Experts of a small language model.
Experts: 160 Mish neurons an expert, 2 picks a token, a sigmoid router.
Training: a variant of Muon for the experts, 368M tokens, 5282 steps.
Below are experts of layer 2 (counted from 0) of a mixture-of-experts language model. Rows are named router (the router's row for the expert), up (a neuron's input weights, with its number) and show model dimensions 192-383. Each number is 200 + 40 x the weight over its row's rms, rounded and kept within 0 to 999.
After each expert's rows: a language model's description of what the expert responds to. This comes from a sample of Wikipedia text that the model never trained on.

# expert 18
router,255,224,206,201,232,249,218,248,163,226,212,232,156,152,182,180,218,165,205,236,212,211,216,191,238,180,245,146,142,146,201,306,155,157,241,180,204,198,190,125,210,237,216,214,125,210,159,202,273,165,252,224,209,127,187,219,215,187,233,140,177,241,253,175,309,137,172,201,187,191,200,231,155,192,218,217,168,216,181,161,201,157,310,209,236,181,257,209,193,155,167,155,174,186,184,178,159,127,163,153,176,215,242,142,238,274,196,165,158,208,268,155,158,141,222,256,192,192,221,273,215,208,157,237,223,197,205,210,235,149,269,228,157,273,256,271,193,156,200,260,204,182,186,156,270,224,227,244,232,252,162,175,253,183,209,215,213,164,245,199,259,208,257,216,201,154,186,160,143,251,162,248,97,166,138,255,190,222,182,163,186,218,180,192,206,225,287,151,212,256,211,169
up0,175,210,230,278,239,211,218,175,191,168,261,252,120,196,68,196,125,285,208,178,258,263,149,298,172,273,133,185,162,166,214,176,207,157,177,143,183,202,183,232,261,229,194,203,178,149,177,183,230,213,198,276,210,171,242,272,194,173,106,238,153,261,180,192,170,229,140,303,185,144,181,216,242,263,139,250,169,190,257,145,191,180,237,210,167,142,201,223,175,208,160,218,240,178,287,245,228,210,162,228,308,205,202,194,183,146,183,234,251,181,181,192,212,237,287,187,151,214,215,249,207,176,157,244,262,226,236,134,211,118,199,203,191,218,186,155,192,257,175,251,207,236,215,195,263,175,200,236,190,236,191,170,170,204,245,261,161,192,255,190,228,222,215,286,161,174,187,212,177,192,169,231,187,196,103,261,201,291,79,195,116,188,178,212,194,184,214,245,230,259,219,100
It responds to: Prepositions, mid-word pieces. Prepositions of, by, for after nouns in descriptive prose on buildings and history, plus middle pieces of German or foreign words.

# expert 17
router,223,188,241,235,229,235,182,206,155,217,233,246,174,150,179,157,227,132,246,256,205,169,200,165,220,176,216,231,133,203,147,276,156,136,254,144,183,259,190,172,252,265,217,222,186,158,248,250,266,161,178,220,178,130,198,247,192,196,203,150,146,226,222,166,267,162,199,166,200,288,291,234,168,230,134,213,172,253,161,170,235,146,237,148,250,209,279,240,170,170,182,172,215,147,211,174,149,218,192,164,157,232,248,177,223,209,188,142,162,291,282,182,188,147,226,268,196,151,172,255,189,209,171,247,201,166,198,189,239,164,259,207,213,209,259,199,196,133,143,246,152,213,233,153,248,240,178,208,214,230,149,165,186,176,193,202,215,179,234,223,233,189,244,209,185,113,189,172,142,251,151,218,171,172,191,269,169,218,176,156,128,227,270,200,217,190,233,140,261,220,204,175
up0,165,197,261,129,229,246,205,252,181,117,173,204,197,272,201,161,216,137,244,238,179,288,217,153,182,165,178,187,244,271,148,222,274,212,162,198,189,206,152,204,257,236,174,182,219,189,181,137,191,159,193,145,227,221,184,221,235,188,226,159,161,189,159,198,128,196,280,221,176,145,232,255,210,229,159,255,185,193,240,188,197,203,185,207,245,158,288,222,268,241,205,266,228,207,201,225,230,141,230,166,279,278,215,271,183,139,172,210,193,213,267,237,187,164,182,186,221,213,176,207,228,223,177,215,177,201,210,210,214,213,218,191,164,168,206,97,265,206,250,235,141,214,249,128,245,276,178,212,128,214,156,258,247,209,211,115,196,166,192,208,153,232,142,211,152,232,202,202,246,204,170,165,228,209,143,216,162,205,222,82,188,246,202,217,167,297,165,200,201,117,206,242
It responds to: Spaces, pipes, infobox labels. Bare spaces, pipes and line breaks in tables, plus infobox labels like Coordinates: and adjectives in names like High, Old.

# expert 12
router,248,205,219,221,231,252,190,241,210,222,208,253,192,162,177,161,173,191,208,253,201,183,183,168,220,95,246,187,144,156,149,299,194,170,257,166,208,242,199,148,226,263,165,200,154,208,227,211,267,177,229,180,196,150,145,190,231,218,236,106,161,198,229,176,279,191,206,237,190,174,172,228,136,246,164,247,179,209,179,155,180,134,266,136,244,207,217,226,183,161,168,173,191,196,185,151,154,172,134,159,184,226,212,171,228,267,233,150,188,234,251,152,158,79,240,248,196,181,298,278,236,214,162,239,192,224,209,178,231,160,225,237,169,202,199,213,199,190,161,238,171,213,238,160,228,234,226,228,224,212,143,167,235,144,211,231,200,166,222,199,237,201,256,237,172,154,163,166,142,222,154,203,138,160,178,237,211,252,194,150,201,227,262,202,275,179,224,149,220,236,207,204
up0,248,264,260,184,132,235,187,229,166,210,184,126,210,217,210,117,154,130,211,162,241,181,225,161,250,190,246,216,225,226,202,157,252,249,269,137,184,237,160,198,166,165,221,166,168,184,160,171,301,208,212,158,160,189,243,239,187,221,181,134,177,161,171,143,145,209,236,156,207,231,219,301,233,245,219,227,196,234,207,222,192,308,292,236,218,254,203,189,150,177,177,173,257,181,208,253,234,145,237,190,230,187,191,265,226,195,165,224,257,239,206,228,214,215,178,200,188,131,215,228,242,240,211,195,262,187,223,144,203,245,189,183,198,220,261,237,177,241,197,178,120,239,234,214,265,210,227,269,151,217,216,196,210,149,200,206,193,147,205,95,242,232,207,180,175,236,195,258,178,204,166,207,183,264,243,164,174,253,226,159,230,265,281,215,226,199,249,232,203,61,188,184
It responds to: Name fragments, line breaks. Mid-word pieces of foreign personal and place names like ik, ach, an, plus line breaks in film and music tables.

# expert 4
router,202,186,198,236,208,249,228,173,196,230,216,206,235,198,190,208,252,176,226,241,201,214,176,176,198,202,255,252,153,228,189,271,209,170,212,195,93,208,166,180,240,271,185,173,141,189,150,220,224,155,207,257,217,181,179,204,201,157,183,179,170,245,234,162,124,132,154,127,190,170,253,216,202,229,156,217,242,157,131,194,182,175,149,204,256,171,205,226,123,218,182,178,121,160,233,163,167,225,188,136,264,273,221,279,242,183,305,153,158,272,187,166,227,83,257,220,160,216,199,211,185,222,125,256,204,147,163,227,243,144,200,205,189,164,213,195,160,150,179,243,146,282,235,192,164,257,155,259,259,190,201,157,126,168,241,308,235,152,211,224,215,203,284,172,203,172,177,171,153,219,135,217,191,178,188,209,180,165,188,192,166,262,288,174,141,182,179,162,226,220,174,200
up0,166,131,286,197,208,196,206,226,157,179,210,170,147,254,185,158,199,170,288,271,167,227,156,212,189,174,132,141,234,216,174,221,172,203,143,147,262,170,188,223,160,206,166,235,256,184,232,202,239,205,235,172,252,187,120,199,198,232,202,136,260,175,204,211,284,252,163,253,262,193,164,166,245,146,161,253,201,200,216,199,187,201,228,263,204,202,231,220,209,179,227,182,191,253,236,228,206,169,238,181,169,187,170,189,168,224,102,272,222,243,177,167,267,252,174,217,250,183,221,200,168,233,223,206,191,211,176,212,282,103,156,174,241,216,221,273,169,215,254,144,220,129,119,171,132,238,243,209,162,125,205,119,203,210,208,205,227,147,265,218,232,201,144,200,171,237,134,151,220,213,113,185,198,205,139,177,192,198,218,169,256,229,210,202,201,173,209,253,189,209,173,184
It responds to: Parentheses and birth details. Opening parentheses and bracketed asides such as (born, (age, (18, plus coordinate seconds, infobox field labels and quoted titles.

# expert 16
router,246,233,256,258,253,240,189,213,215,212,246,240,156,168,174,205,174,133,211,192,190,176,144,176,223,126,243,133,171,147,114,244,154,152,242,156,186,242,173,143,250,253,198,168,165,161,141,240,245,186,221,181,182,158,159,224,195,193,226,143,120,200,262,144,248,153,206,189,188,173,242,242,140,264,162,271,236,222,160,139,191,173,211,202,230,220,241,223,167,156,160,172,176,175,134,147,157,239,181,157,174,267,232,153,241,249,247,161,148,234,257,156,193,167,208,250,201,154,185,235,187,228,182,243,199,188,183,167,228,150,194,219,193,218,265,182,154,142,223,251,188,183,235,139,242,183,186,233,279,213,175,179,217,147,168,202,162,203,231,251,229,221,229,198,258,199,208,156,120,237,170,244,144,156,145,258,191,236,196,138,162,206,244,203,227,170,214,138,245,225,222,179
up0,223,212,193,257,195,220,161,231,252,244,232,185,242,139,206,219,194,182,211,175,308,223,135,246,245,231,234,228,149,271,210,203,184,188,262,226,189,217,259,146,222,172,217,152,182,231,239,223,135,286,188,216,269,195,202,169,240,203,219,247,180,194,202,161,142,145,235,234,153,234,241,194,207,130,182,156,235,181,243,149,237,143,300,157,207,229,249,178,130,259,210,178,239,199,264,173,191,224,205,219,209,234,239,249,193,176,261,316,226,179,157,234,159,163,194,215,202,173,222,230,248,172,185,227,191,265,228,209,263,217,216,202,244,197,210,190,240,162,198,241,249,233,195,204,188,146,197,213,180,229,157,190,277,226,225,161,246,231,157,222,219,247,174,136,246,160,250,184,98,218,188,161,231,265,213,215,178,195,285,193,204,274,277,139,151,118,234,139,193,236,166,187
It responds to: Name endings and table cells. Final pieces of surnames and numbers in lists, such as Andret-ti, Kap-ir-is, and years after taxon authors, plus table pipes.

# expert 6
router,234,192,252,264,219,202,212,213,174,246,220,228,119,162,147,205,206,170,237,248,225,180,172,168,242,179,207,165,169,152,135,328,164,178,218,186,155,229,215,160,260,246,175,160,161,210,192,259,257,206,234,165,188,155,191,223,239,159,248,159,182,149,217,129,253,237,201,148,146,288,226,278,193,225,154,223,148,214,178,155,182,243,281,190,232,239,258,243,181,146,170,131,168,142,195,157,163,177,165,126,191,230,235,134,217,207,201,159,184,260,211,151,159,158,207,273,179,186,129,267,193,213,179,239,202,169,226,158,180,140,234,248,185,227,201,171,165,134,140,258,168,192,227,159,235,259,156,243,236,192,200,166,204,189,211,197,211,177,245,194,241,203,282,190,179,264,154,175,192,228,169,222,140,178,146,244,205,224,166,191,130,235,236,197,177,180,226,170,246,232,211,181
up0,159,216,221,288,129,224,153,217,276,127,170,133,197,215,198,246,151,220,249,165,171,147,238,218,240,214,120,258,257,244,186,291,200,164,253,199,230,294,190,147,203,227,171,181,231,224,153,244,225,173,264,226,152,209,177,186,240,144,208,187,288,173,192,184,205,261,227,239,232,237,232,116,219,185,188,250,201,189,193,221,231,207,282,173,189,194,202,242,279,205,177,290,207,200,156,195,202,195,205,160,244,146,243,203,180,187,194,223,227,212,260,187,190,183,159,170,270,150,196,226,206,219,189,236,189,184,238,214,200,262,245,207,163,210,222,159,161,196,160,254,140,196,227,262,190,180,212,218,190,144,155,167,184,183,157,150,171,179,212,183,242,150,209,226,227,238,175,230,102,184,207,253,216,254,165,161,225,164,148,122,223,207,168,208,144,204,170,195,239,232,182,165
It responds to: Table rows, modal verbs. Line breaks and pipes in tables and chronologies, years in parentheses after album titles, and words after modals like would, could, will.

# expert 14
router,214,229,236,251,226,208,193,212,159,250,259,218,118,141,177,187,195,134,245,226,172,209,168,181,241,158,224,165,170,183,147,304,172,154,253,168,174,197,192,159,253,288,183,153,182,164,184,248,261,212,188,188,161,164,251,232,223,197,214,178,138,193,230,165,278,247,231,187,224,243,337,237,191,201,129,185,165,204,193,195,234,206,210,155,234,199,240,206,183,183,157,156,220,170,202,163,155,192,188,163,211,220,251,158,223,228,184,147,173,183,258,187,210,155,234,273,181,171,209,266,179,202,137,255,199,157,173,184,188,164,250,240,175,220,241,214,175,187,155,240,165,210,223,172,226,218,221,236,233,213,174,153,191,155,210,189,214,153,267,218,255,205,227,229,167,193,146,158,169,223,160,250,127,183,209,255,160,235,155,134,130,236,298,188,174,242,260,172,266,219,224,153
up0,224,159,187,279,149,293,237,132,199,263,211,255,208,242,226,190,161,264,216,236,208,292,145,219,153,198,186,245,175,191,234,217,141,263,251,226,177,169,180,226,246,196,166,127,273,241,193,230,178,202,205,242,211,124,231,199,108,229,215,222,189,180,215,196,230,163,202,216,176,162,154,214,241,145,189,294,172,258,149,164,187,174,255,211,225,190,179,176,295,145,183,154,100,188,219,198,159,211,200,203,216,172,208,147,229,148,136,235,245,143,159,281,167,262,167,276,199,180,242,164,175,204,175,202,204,120,182,170,235,218,222,222,221,263,223,181,218,242,243,180,211,254,187,213,249,249,188,207,192,188,246,177,190,256,220,154,229,158,150,232,191,236,191,181,204,134,82,245,180,153,230,249,179,203,250,181,227,183,144,236,213,202,197,252,207,234,161,215,238,271,253,153
It responds to: Table pipes, disambiguation phrases. Pipes and line breaks in tables and lists, and disambiguation-page wording such as may refer to: and (disambiguation).

# expert 0
router,272,207,245,200,230,219,198,234,184,193,206,219,95,169,200,164,110,157,241,239,195,165,177,139,246,126,244,193,172,181,162,269,186,184,227,206,178,223,159,170,214,259,166,199,159,174,227,241,273,170,200,195,137,147,156,255,235,194,214,174,153,237,154,170,317,182,201,173,160,278,268,238,185,210,181,200,171,229,193,156,175,140,264,147,236,202,224,243,122,156,173,116,168,169,152,168,177,205,153,142,197,225,242,178,215,247,224,178,176,230,225,165,166,193,217,242,189,183,192,273,227,217,166,240,200,198,201,170,212,178,191,221,195,223,259,200,197,62,151,226,207,193,196,155,266,219,253,225,248,163,146,155,272,143,196,228,194,187,230,234,285,213,248,200,173,202,175,162,139,239,153,259,147,172,160,267,169,209,173,151,204,244,276,181,201,210,252,157,213,216,187,199
up0,248,214,217,179,199,156,173,213,161,166,210,212,142,259,184,188,206,222,132,188,205,214,239,262,234,195,194,249,98,126,242,187,174,110,196,159,234,113,220,179,195,176,191,115,206,221,173,247,237,255,194,138,215,186,193,291,166,222,196,165,190,153,277,196,174,226,180,158,164,143,229,200,217,276,228,214,144,214,156,205,202,273,172,197,172,256,223,265,156,212,164,189,157,127,145,266,208,201,88,174,161,211,165,189,223,249,202,120,231,136,204,192,133,195,182,200,141,209,210,190,201,210,156,268,176,175,203,99,212,203,156,254,200,174,223,218,226,207,186,260,190,159,213,203,237,253,174,268,164,119,195,141,174,207,185,175,184,218,222,229,271,256,208,92,195,208,164,235,209,214,158,288,251,183,199,234,168,201,202,271,168,238,202,213,191,201,168,92,153,151,101,275
It responds to: Table numbers, common verbs. Mixed: decimals and years inside statistics tables, plus mid-sentence function words in biographies and plots, such as was, the, to.

# expert 10
router,220,215,259,191,199,182,187,201,174,235,232,221,178,150,165,160,178,136,241,257,212,165,201,158,280,117,271,160,121,211,136,265,175,151,282,128,201,190,171,185,276,247,219,169,181,146,214,190,251,211,226,189,169,172,173,251,210,183,261,165,185,146,262,130,219,210,189,149,213,228,291,235,173,219,202,251,190,223,177,173,150,162,289,184,254,199,229,240,207,157,192,156,201,162,191,169,165,127,160,126,158,209,243,243,222,261,223,173,181,249,242,145,181,180,211,238,193,158,204,260,252,220,141,251,204,188,235,146,231,144,210,234,209,205,266,137,187,117,197,237,197,176,214,138,241,228,187,243,252,243,160,167,226,136,169,219,186,190,256,187,232,221,296,247,144,160,141,141,147,269,157,188,135,179,138,246,205,212,173,135,164,218,281,198,200,210,226,174,258,219,239,194
up0,337,143,166,213,189,192,263,201,187,204,194,277,212,173,144,190,211,183,148,199,175,221,164,276,164,160,231,190,144,197,206,181,225,167,200,194,160,179,260,280,216,159,163,226,180,151,213,203,196,186,186,192,219,190,129,251,279,224,229,171,174,214,262,164,164,132,130,163,190,188,172,207,264,190,210,157,183,212,182,134,280,254,253,245,167,220,189,249,178,207,182,246,214,189,176,251,244,67,216,191,178,147,260,197,236,177,188,273,161,146,275,165,202,202,112,176,205,187,212,224,193,224,186,180,236,151,215,288,142,257,148,253,213,227,228,127,144,163,199,171,275,162,213,223,167,205,152,193,224,242,248,143,247,181,166,138,180,232,187,224,183,189,208,154,147,214,253,247,206,227,235,232,267,206,99,239,139,194,297,234,252,205,220,144,173,217,209,200,194,268,147,176
It responds to: Mid-word pieces and modals. Word-internal pieces of names and rare words such as Raj-in-ikanth and Van-z-etti, plus modals like would and will.

# expert 3
router,228,196,231,228,226,229,205,236,196,247,246,242,125,154,126,159,186,212,223,231,201,180,179,142,248,134,231,188,188,187,118,276,167,156,266,189,222,212,177,171,227,283,167,171,149,115,211,231,255,172,208,204,183,149,184,214,222,205,251,152,156,203,239,123,311,172,135,200,189,210,206,233,159,208,196,225,196,188,152,152,163,180,289,180,231,197,210,255,167,149,196,161,190,162,171,152,146,210,193,156,191,239,220,175,234,254,222,157,165,195,271,153,212,115,218,256,149,186,213,298,229,203,171,257,226,194,187,167,189,120,239,245,203,213,215,164,167,143,176,231,155,228,206,143,232,236,187,267,259,184,146,179,217,175,219,197,191,167,212,268,242,224,273,230,257,193,160,182,166,262,166,187,124,166,216,236,207,197,164,135,208,226,238,180,211,197,152,152,224,191,219,197
up0,253,200,259,328,188,244,173,142,201,208,207,157,169,246,230,257,206,151,226,236,219,199,105,196,142,239,180,278,229,136,173,171,194,178,237,193,141,257,138,172,235,235,161,133,214,148,224,195,235,201,239,266,234,218,218,205,240,149,274,222,213,249,259,182,228,182,214,221,248,138,110,242,181,182,237,281,168,167,183,209,241,245,228,213,189,230,237,188,196,254,236,186,281,204,126,196,235,240,176,193,172,210,183,229,237,132,197,131,239,173,180,225,253,205,141,169,214,190,255,274,142,219,200,185,240,208,210,173,109,179,175,207,240,209,229,214,166,165,224,164,223,180,190,199,232,162,273,266,275,197,211,200,183,199,163,238,133,139,171,202,226,250,210,151,225,185,186,191,207,210,254,209,128,119,237,139,238,204,149,205,230,184,251,138,192,192,228,198,152,223,156,195
It responds to: Line breaks, name pieces. Line breaks after section headings, word pieces inside foreign player names, and nouns like career, history, life in sport and election text.

# expert 29
router,225,235,232,231,206,231,185,219,170,207,249,226,211,133,201,149,178,149,247,245,192,153,159,176,156,184,203,194,136,214,163,201,196,135,226,169,188,187,162,154,271,230,216,184,180,179,150,237,252,177,265,175,212,169,205,230,240,130,261,177,166,215,202,149,270,251,170,175,202,222,187,248,171,241,139,222,219,188,185,162,79,217,298,162,231,211,226,209,145,192,214,147,159,183,149,145,185,188,196,147,237,256,262,225,215,260,246,161,196,227,226,163,198,178,223,270,224,160,268,237,158,237,166,242,179,194,208,125,221,151,262,231,182,210,236,151,176,230,165,252,210,189,217,152,216,239,220,206,279,193,162,160,172,154,135,216,190,166,238,154,232,216,253,242,260,210,219,159,120,244,151,228,127,161,140,230,169,200,186,179,192,215,223,205,169,197,236,154,228,182,211,129
up0,174,227,193,216,192,232,164,192,213,191,199,237,197,184,184,229,249,182,179,207,226,81,205,228,190,185,216,243,216,208,199,244,114,189,121,156,245,189,203,160,212,180,164,201,183,204,156,148,213,212,258,184,244,165,189,293,171,183,204,183,193,188,188,195,198,210,182,200,111,271,196,216,180,110,246,218,228,217,192,144,242,175,96,252,200,222,192,213,183,190,163,187,144,279,151,213,227,160,261,179,147,216,246,199,201,156,268,192,205,202,179,292,156,150,195,219,202,205,233,244,137,248,194,157,239,164,255,185,299,155,217,285,201,171,197,206,256,177,246,146,183,238,262,169,204,267,205,152,225,256,194,176,178,131,222,210,179,217,217,255,180,264,183,289,107,173,164,211,189,203,226,204,144,175,221,235,180,159,234,157,231,234,222,148,171,261,161,221,178,193,184,136
It responds to: First names in rosters. Given names of people, especially in sports squad tables and election results, e.g. David, Tony, Kenneth, Jhon.

# expert 11
router,188,206,212,221,283,156,237,221,137,259,158,232,193,159,294,210,245,179,272,224,186,171,220,223,231,145,166,176,201,136,190,282,124,126,249,204,249,172,187,176,217,177,174,194,204,204,228,187,246,240,255,233,198,172,218,239,166,145,204,192,145,202,189,153,280,188,164,218,195,205,250,214,185,173,237,199,256,167,163,208,184,216,227,135,169,204,244,235,167,218,232,236,140,184,186,156,197,203,151,171,190,280,240,157,227,80,210,115,206,167,317,158,187,147,220,212,130,138,153,267,273,193,130,200,186,223,140,145,265,197,240,170,293,181,185,208,194,156,151,177,241,277,184,183,305,262,166,182,253,132,182,215,180,93,197,174,127,164,231,182,231,251,296,197,228,219,199,206,181,274,155,205,181,121,183,206,143,235,233,173,180,290,187,189,195,210,226,195,203,172,201,189
up0,215,199,240,201,210,185,228,174,232,178,101,207,183,144,267,220,225,202,260,185,188,282,160,286,212,193,183,236,145,207,250,212,224,254,224,156,208,204,250,187,142,180,284,165,162,221,204,211,202,266,341,114,203,200,260,232,243,260,215,176,143,183,254,311,152,175,169,129,165,152,141,181,212,236,218,191,222,162,214,187,193,231,188,215,176,169,284,338,221,225,253,215,224,234,212,179,173,203,224,202,214,215,246,196,224,210,202,185,263,203,116,181,227,161,279,247,220,187,207,251,249,119,266,282,223,192,228,153,224,243,181,207,185,208,185,194,163,172,150,168,147,202,285,192,220,163,203,181,152,220,157,245,186,192,262,207,169,91,180,155,239,204,182,235,234,152,194,166,180,263,168,226,232,175,198,105,175,236,206,210,156,202,224,258,159,165,239,179,218,190,142,243
It responds to: Decimal numbers. Decimal fractions and numbers in tables and statistics, e.g. 3.2, 5.4, .0, %, plus coordinate digits and year ranges.

# expert 23
router,246,198,229,229,204,232,201,222,180,244,248,250,160,155,200,154,156,151,259,250,203,165,171,181,233,156,217,158,161,193,135,258,155,182,240,159,177,272,163,177,297,262,208,168,149,173,156,247,241,165,259,263,174,156,199,268,242,163,219,139,175,171,250,145,234,207,230,150,176,226,317,241,167,178,143,242,226,153,164,165,197,206,221,204,246,236,220,204,169,159,189,159,236,191,148,189,157,111,182,145,164,256,241,162,198,172,210,135,173,217,253,154,194,129,218,246,186,176,138,254,252,244,174,241,207,163,178,177,221,159,208,253,203,179,210,179,171,267,166,248,189,152,237,142,271,227,196,216,268,189,137,170,194,154,175,223,179,187,274,208,246,218,290,180,206,179,173,158,139,222,180,209,158,155,166,221,191,221,165,165,165,217,267,170,223,206,261,142,238,194,204,184
up0,166,282,197,196,246,230,207,224,231,190,244,265,255,203,155,167,159,191,241,225,171,196,132,187,128,234,201,200,232,214,230,249,137,218,265,206,125,178,84,168,273,275,160,161,234,269,177,221,218,176,203,191,236,155,236,166,256,167,188,230,191,169,175,162,221,213,168,213,165,214,237,219,179,137,244,193,218,257,187,212,149,170,248,170,239,209,265,227,178,162,208,187,151,197,200,171,146,224,166,210,208,221,230,146,188,245,151,209,246,157,160,187,121,221,167,176,207,235,177,138,128,221,209,256,133,216,184,143,205,245,190,215,188,121,193,176,161,223,162,192,178,264,247,182,183,187,131,178,228,182,216,198,207,192,171,198,98,222,207,177,225,235,197,148,165,172,190,145,225,142,235,145,167,171,212,175,188,187,189,254,154,50,184,200,157,192,184,173,202,117,213,160
It responds to: Words after in/the. Tokens right after in, the or at, such as years with commas and nouns, e.g. in 1949, captured the, plays in.

# expert 9
router,237,178,227,259,253,278,168,259,156,190,236,234,78,166,218,175,173,145,214,253,233,131,176,173,236,168,234,171,140,179,100,259,186,187,301,156,183,229,156,167,272,232,139,171,139,186,246,246,266,174,201,240,185,153,183,261,236,163,199,151,171,165,244,140,324,238,203,200,220,172,287,254,170,212,201,173,188,198,143,157,212,240,194,170,239,219,264,261,197,178,195,184,207,195,220,157,157,216,211,139,194,200,226,226,222,242,235,188,158,225,228,185,236,150,219,254,140,166,239,236,227,203,168,232,184,190,233,200,255,141,212,239,195,190,199,185,178,155,156,238,203,214,210,132,254,231,229,237,259,214,156,146,212,159,141,226,175,167,259,190,255,235,270,220,201,200,150,156,153,245,137,213,139,169,174,230,173,187,179,182,168,227,252,164,185,173,218,132,231,218,202,183
up0,234,189,233,210,219,135,176,225,192,196,190,198,174,212,201,184,253,202,217,178,189,195,244,196,170,186,147,198,196,299,198,220,227,165,173,220,212,166,207,215,171,210,189,174,143,203,201,117,189,229,168,153,181,156,163,237,206,230,302,135,260,166,283,197,176,151,141,203,199,182,254,221,195,235,195,188,227,198,169,109,188,148,159,214,187,156,201,186,182,171,122,167,162,127,208,231,255,177,227,182,162,315,131,205,191,139,246,201,317,190,237,168,183,208,245,255,171,177,214,241,217,180,183,174,173,205,156,192,321,225,209,159,157,222,180,213,182,193,251,187,129,114,191,187,213,218,198,216,107,199,167,264,221,216,203,236,231,134,203,137,296,227,192,164,201,149,248,196,207,235,214,191,162,193,197,212,257,145,151,147,195,269,220,236,178,205,174,232,191,139,278,226
It responds to: Commas, author-year citations. Commas and closing parentheses ending names or lists, especially years in taxonomic authorities like (Nielsen, 1961), plus and, which, The.

# expert 13
router,234,180,218,226,235,189,203,197,152,180,232,224,185,177,173,192,177,138,186,252,216,153,209,176,220,146,218,160,150,173,157,259,187,139,212,155,210,190,185,128,220,279,179,212,198,205,160,254,243,188,209,172,159,136,202,221,239,180,207,149,172,167,177,121,257,193,185,218,165,178,253,211,139,199,167,240,231,221,150,171,275,194,264,184,223,276,186,226,169,183,181,147,163,168,176,144,160,161,197,137,181,224,241,164,234,235,244,126,174,261,214,162,202,182,202,253,138,185,189,266,184,256,148,245,212,169,186,170,223,133,178,251,219,192,257,146,151,178,173,222,158,131,248,181,221,193,170,237,256,244,190,175,292,199,239,219,222,156,243,210,240,233,274,192,220,194,137,166,156,226,179,238,137,136,113,201,240,195,177,137,166,252,275,177,148,209,242,194,270,219,209,172
up0,187,178,161,267,212,205,180,172,182,155,247,194,194,145,70,275,160,128,161,230,233,165,264,171,202,138,164,257,176,193,301,241,188,244,224,221,242,165,234,255,196,252,147,179,221,258,297,154,266,215,212,211,198,196,190,277,211,273,242,203,183,192,189,245,239,165,212,188,109,200,263,223,180,193,173,225,244,231,181,243,194,157,164,208,196,138,236,247,212,163,195,201,197,296,199,161,200,191,189,198,223,175,141,210,222,272,176,186,212,204,157,212,185,226,225,212,221,219,228,196,168,248,275,174,176,228,308,213,194,274,177,216,162,191,187,258,280,213,185,102,218,237,211,181,202,153,179,213,134,203,164,191,142,173,243,239,208,205,218,264,181,201,181,196,200,215,169,279,165,208,206,193,131,168,344,278,201,291,218,219,209,206,217,227,171,186,195,119,236,221,223,196
It responds to: Line breaks and list labels. Line breaks, section markers, and list labels such as Frequency: in radio station infoboxes, plus initials like C. and W.

# expert 26
router,262,195,251,275,215,200,210,214,167,206,260,254,116,144,182,161,176,161,193,250,212,184,253,187,230,167,225,155,140,194,153,255,193,155,214,171,154,262,154,171,259,269,170,164,179,166,222,212,226,217,218,193,140,163,202,251,239,184,195,169,163,174,255,146,225,237,213,188,172,195,322,237,209,149,180,258,208,245,175,193,191,206,323,176,222,214,236,233,178,159,198,158,177,174,182,180,171,197,126,154,159,235,228,242,223,273,183,172,120,206,334,157,217,155,215,249,182,195,151,232,227,246,174,268,199,190,195,173,206,178,228,237,211,206,237,215,185,115,177,211,199,158,207,152,218,212,166,224,258,235,197,140,244,169,201,202,177,190,211,226,234,243,229,200,173,174,180,162,185,238,188,216,117,141,181,255,228,182,139,140,185,225,251,165,220,207,154,171,283,191,217,152
up0,204,230,202,229,181,193,201,274,178,188,199,247,225,220,287,216,229,181,285,225,221,232,217,142,217,291,190,148,253,202,252,177,215,99,198,184,133,234,288,244,245,215,159,250,245,120,205,213,160,169,181,204,196,162,142,282,240,171,182,179,225,200,216,140,218,209,211,113,195,202,190,140,181,180,194,215,171,214,150,157,161,178,174,207,211,200,267,177,280,173,239,158,186,249,175,146,132,170,189,197,202,220,201,169,232,235,212,257,203,214,234,183,193,198,130,190,170,226,187,308,219,189,159,181,215,161,155,240,199,165,230,168,208,170,155,175,143,170,207,207,57,171,170,217,202,213,128,191,208,164,212,96,237,205,265,224,169,180,152,175,251,248,190,144,227,171,169,191,189,229,245,187,187,174,176,189,275,155,229,203,154,237,225,181,157,168,158,148,213,215,230,266
It responds to: Inner pieces of foreign names. Middle pieces of foreign or uncommon names in sports tables and lists, e.g. Agnies-z-ka, Abd-es-lam, Mol-in-aro.

# expert 25
router,235,166,282,210,193,196,160,153,172,142,254,260,222,170,158,192,184,188,250,199,219,294,149,211,215,221,252,162,200,185,259,167,212,201,190,188,228,231,210,194,198,177,192,168,261,168,226,196,230,193,163,217,182,190,245,307,238,199,265,202,230,262,174,189,215,214,248,271,219,229,230,202,155,239,211,218,185,153,181,230,231,236,188,169,205,125,247,275,192,107,189,216,175,252,151,73,245,206,258,186,164,149,165,238,180,243,160,275,179,243,138,237,185,214,155,240,270,189,171,145,233,316,185,208,175,146,203,204,227,213,143,191,196,202,237,269,282,194,175,191,205,266,182,216,212,148,224,273,265,228,165,227,176,151,177,231,276,193,233,164,224,175,201,95,211,144,172,248,210,200,158,265,220,93,203,271,229,261,195,186,195,222,264,258,170,165,227,188,255,262,164,135
up0,211,141,256,195,189,207,174,192,167,244,203,225,122,194,252,216,205,209,227,158,137,184,185,230,211,238,204,178,202,218,145,196,192,193,226,172,257,176,222,190,203,112,139,169,210,291,208,239,190,188,276,197,188,188,198,227,149,111,263,205,170,173,226,206,186,190,210,256,202,258,241,230,185,163,211,123,182,175,182,140,209,230,234,163,185,214,123,168,188,192,199,255,179,231,185,138,179,193,269,180,193,209,178,212,221,172,252,274,253,263,201,227,196,197,187,176,240,228,278,302,257,191,207,205,222,253,151,207,206,235,138,263,214,171,195,160,136,137,220,213,223,180,249,172,216,222,130,214,264,202,171,226,180,219,281,185,231,202,205,215,158,228,194,198,161,205,197,285,206,227,185,183,166,207,210,289,157,232,283,213,178,189,198,149,218,216,182,259,192,203,197,204
It responds to: Biological taxonomy terms. Words in species descriptions and taxoboxes such as family, species, described, Order:, plus Latin endings like -idae and -us.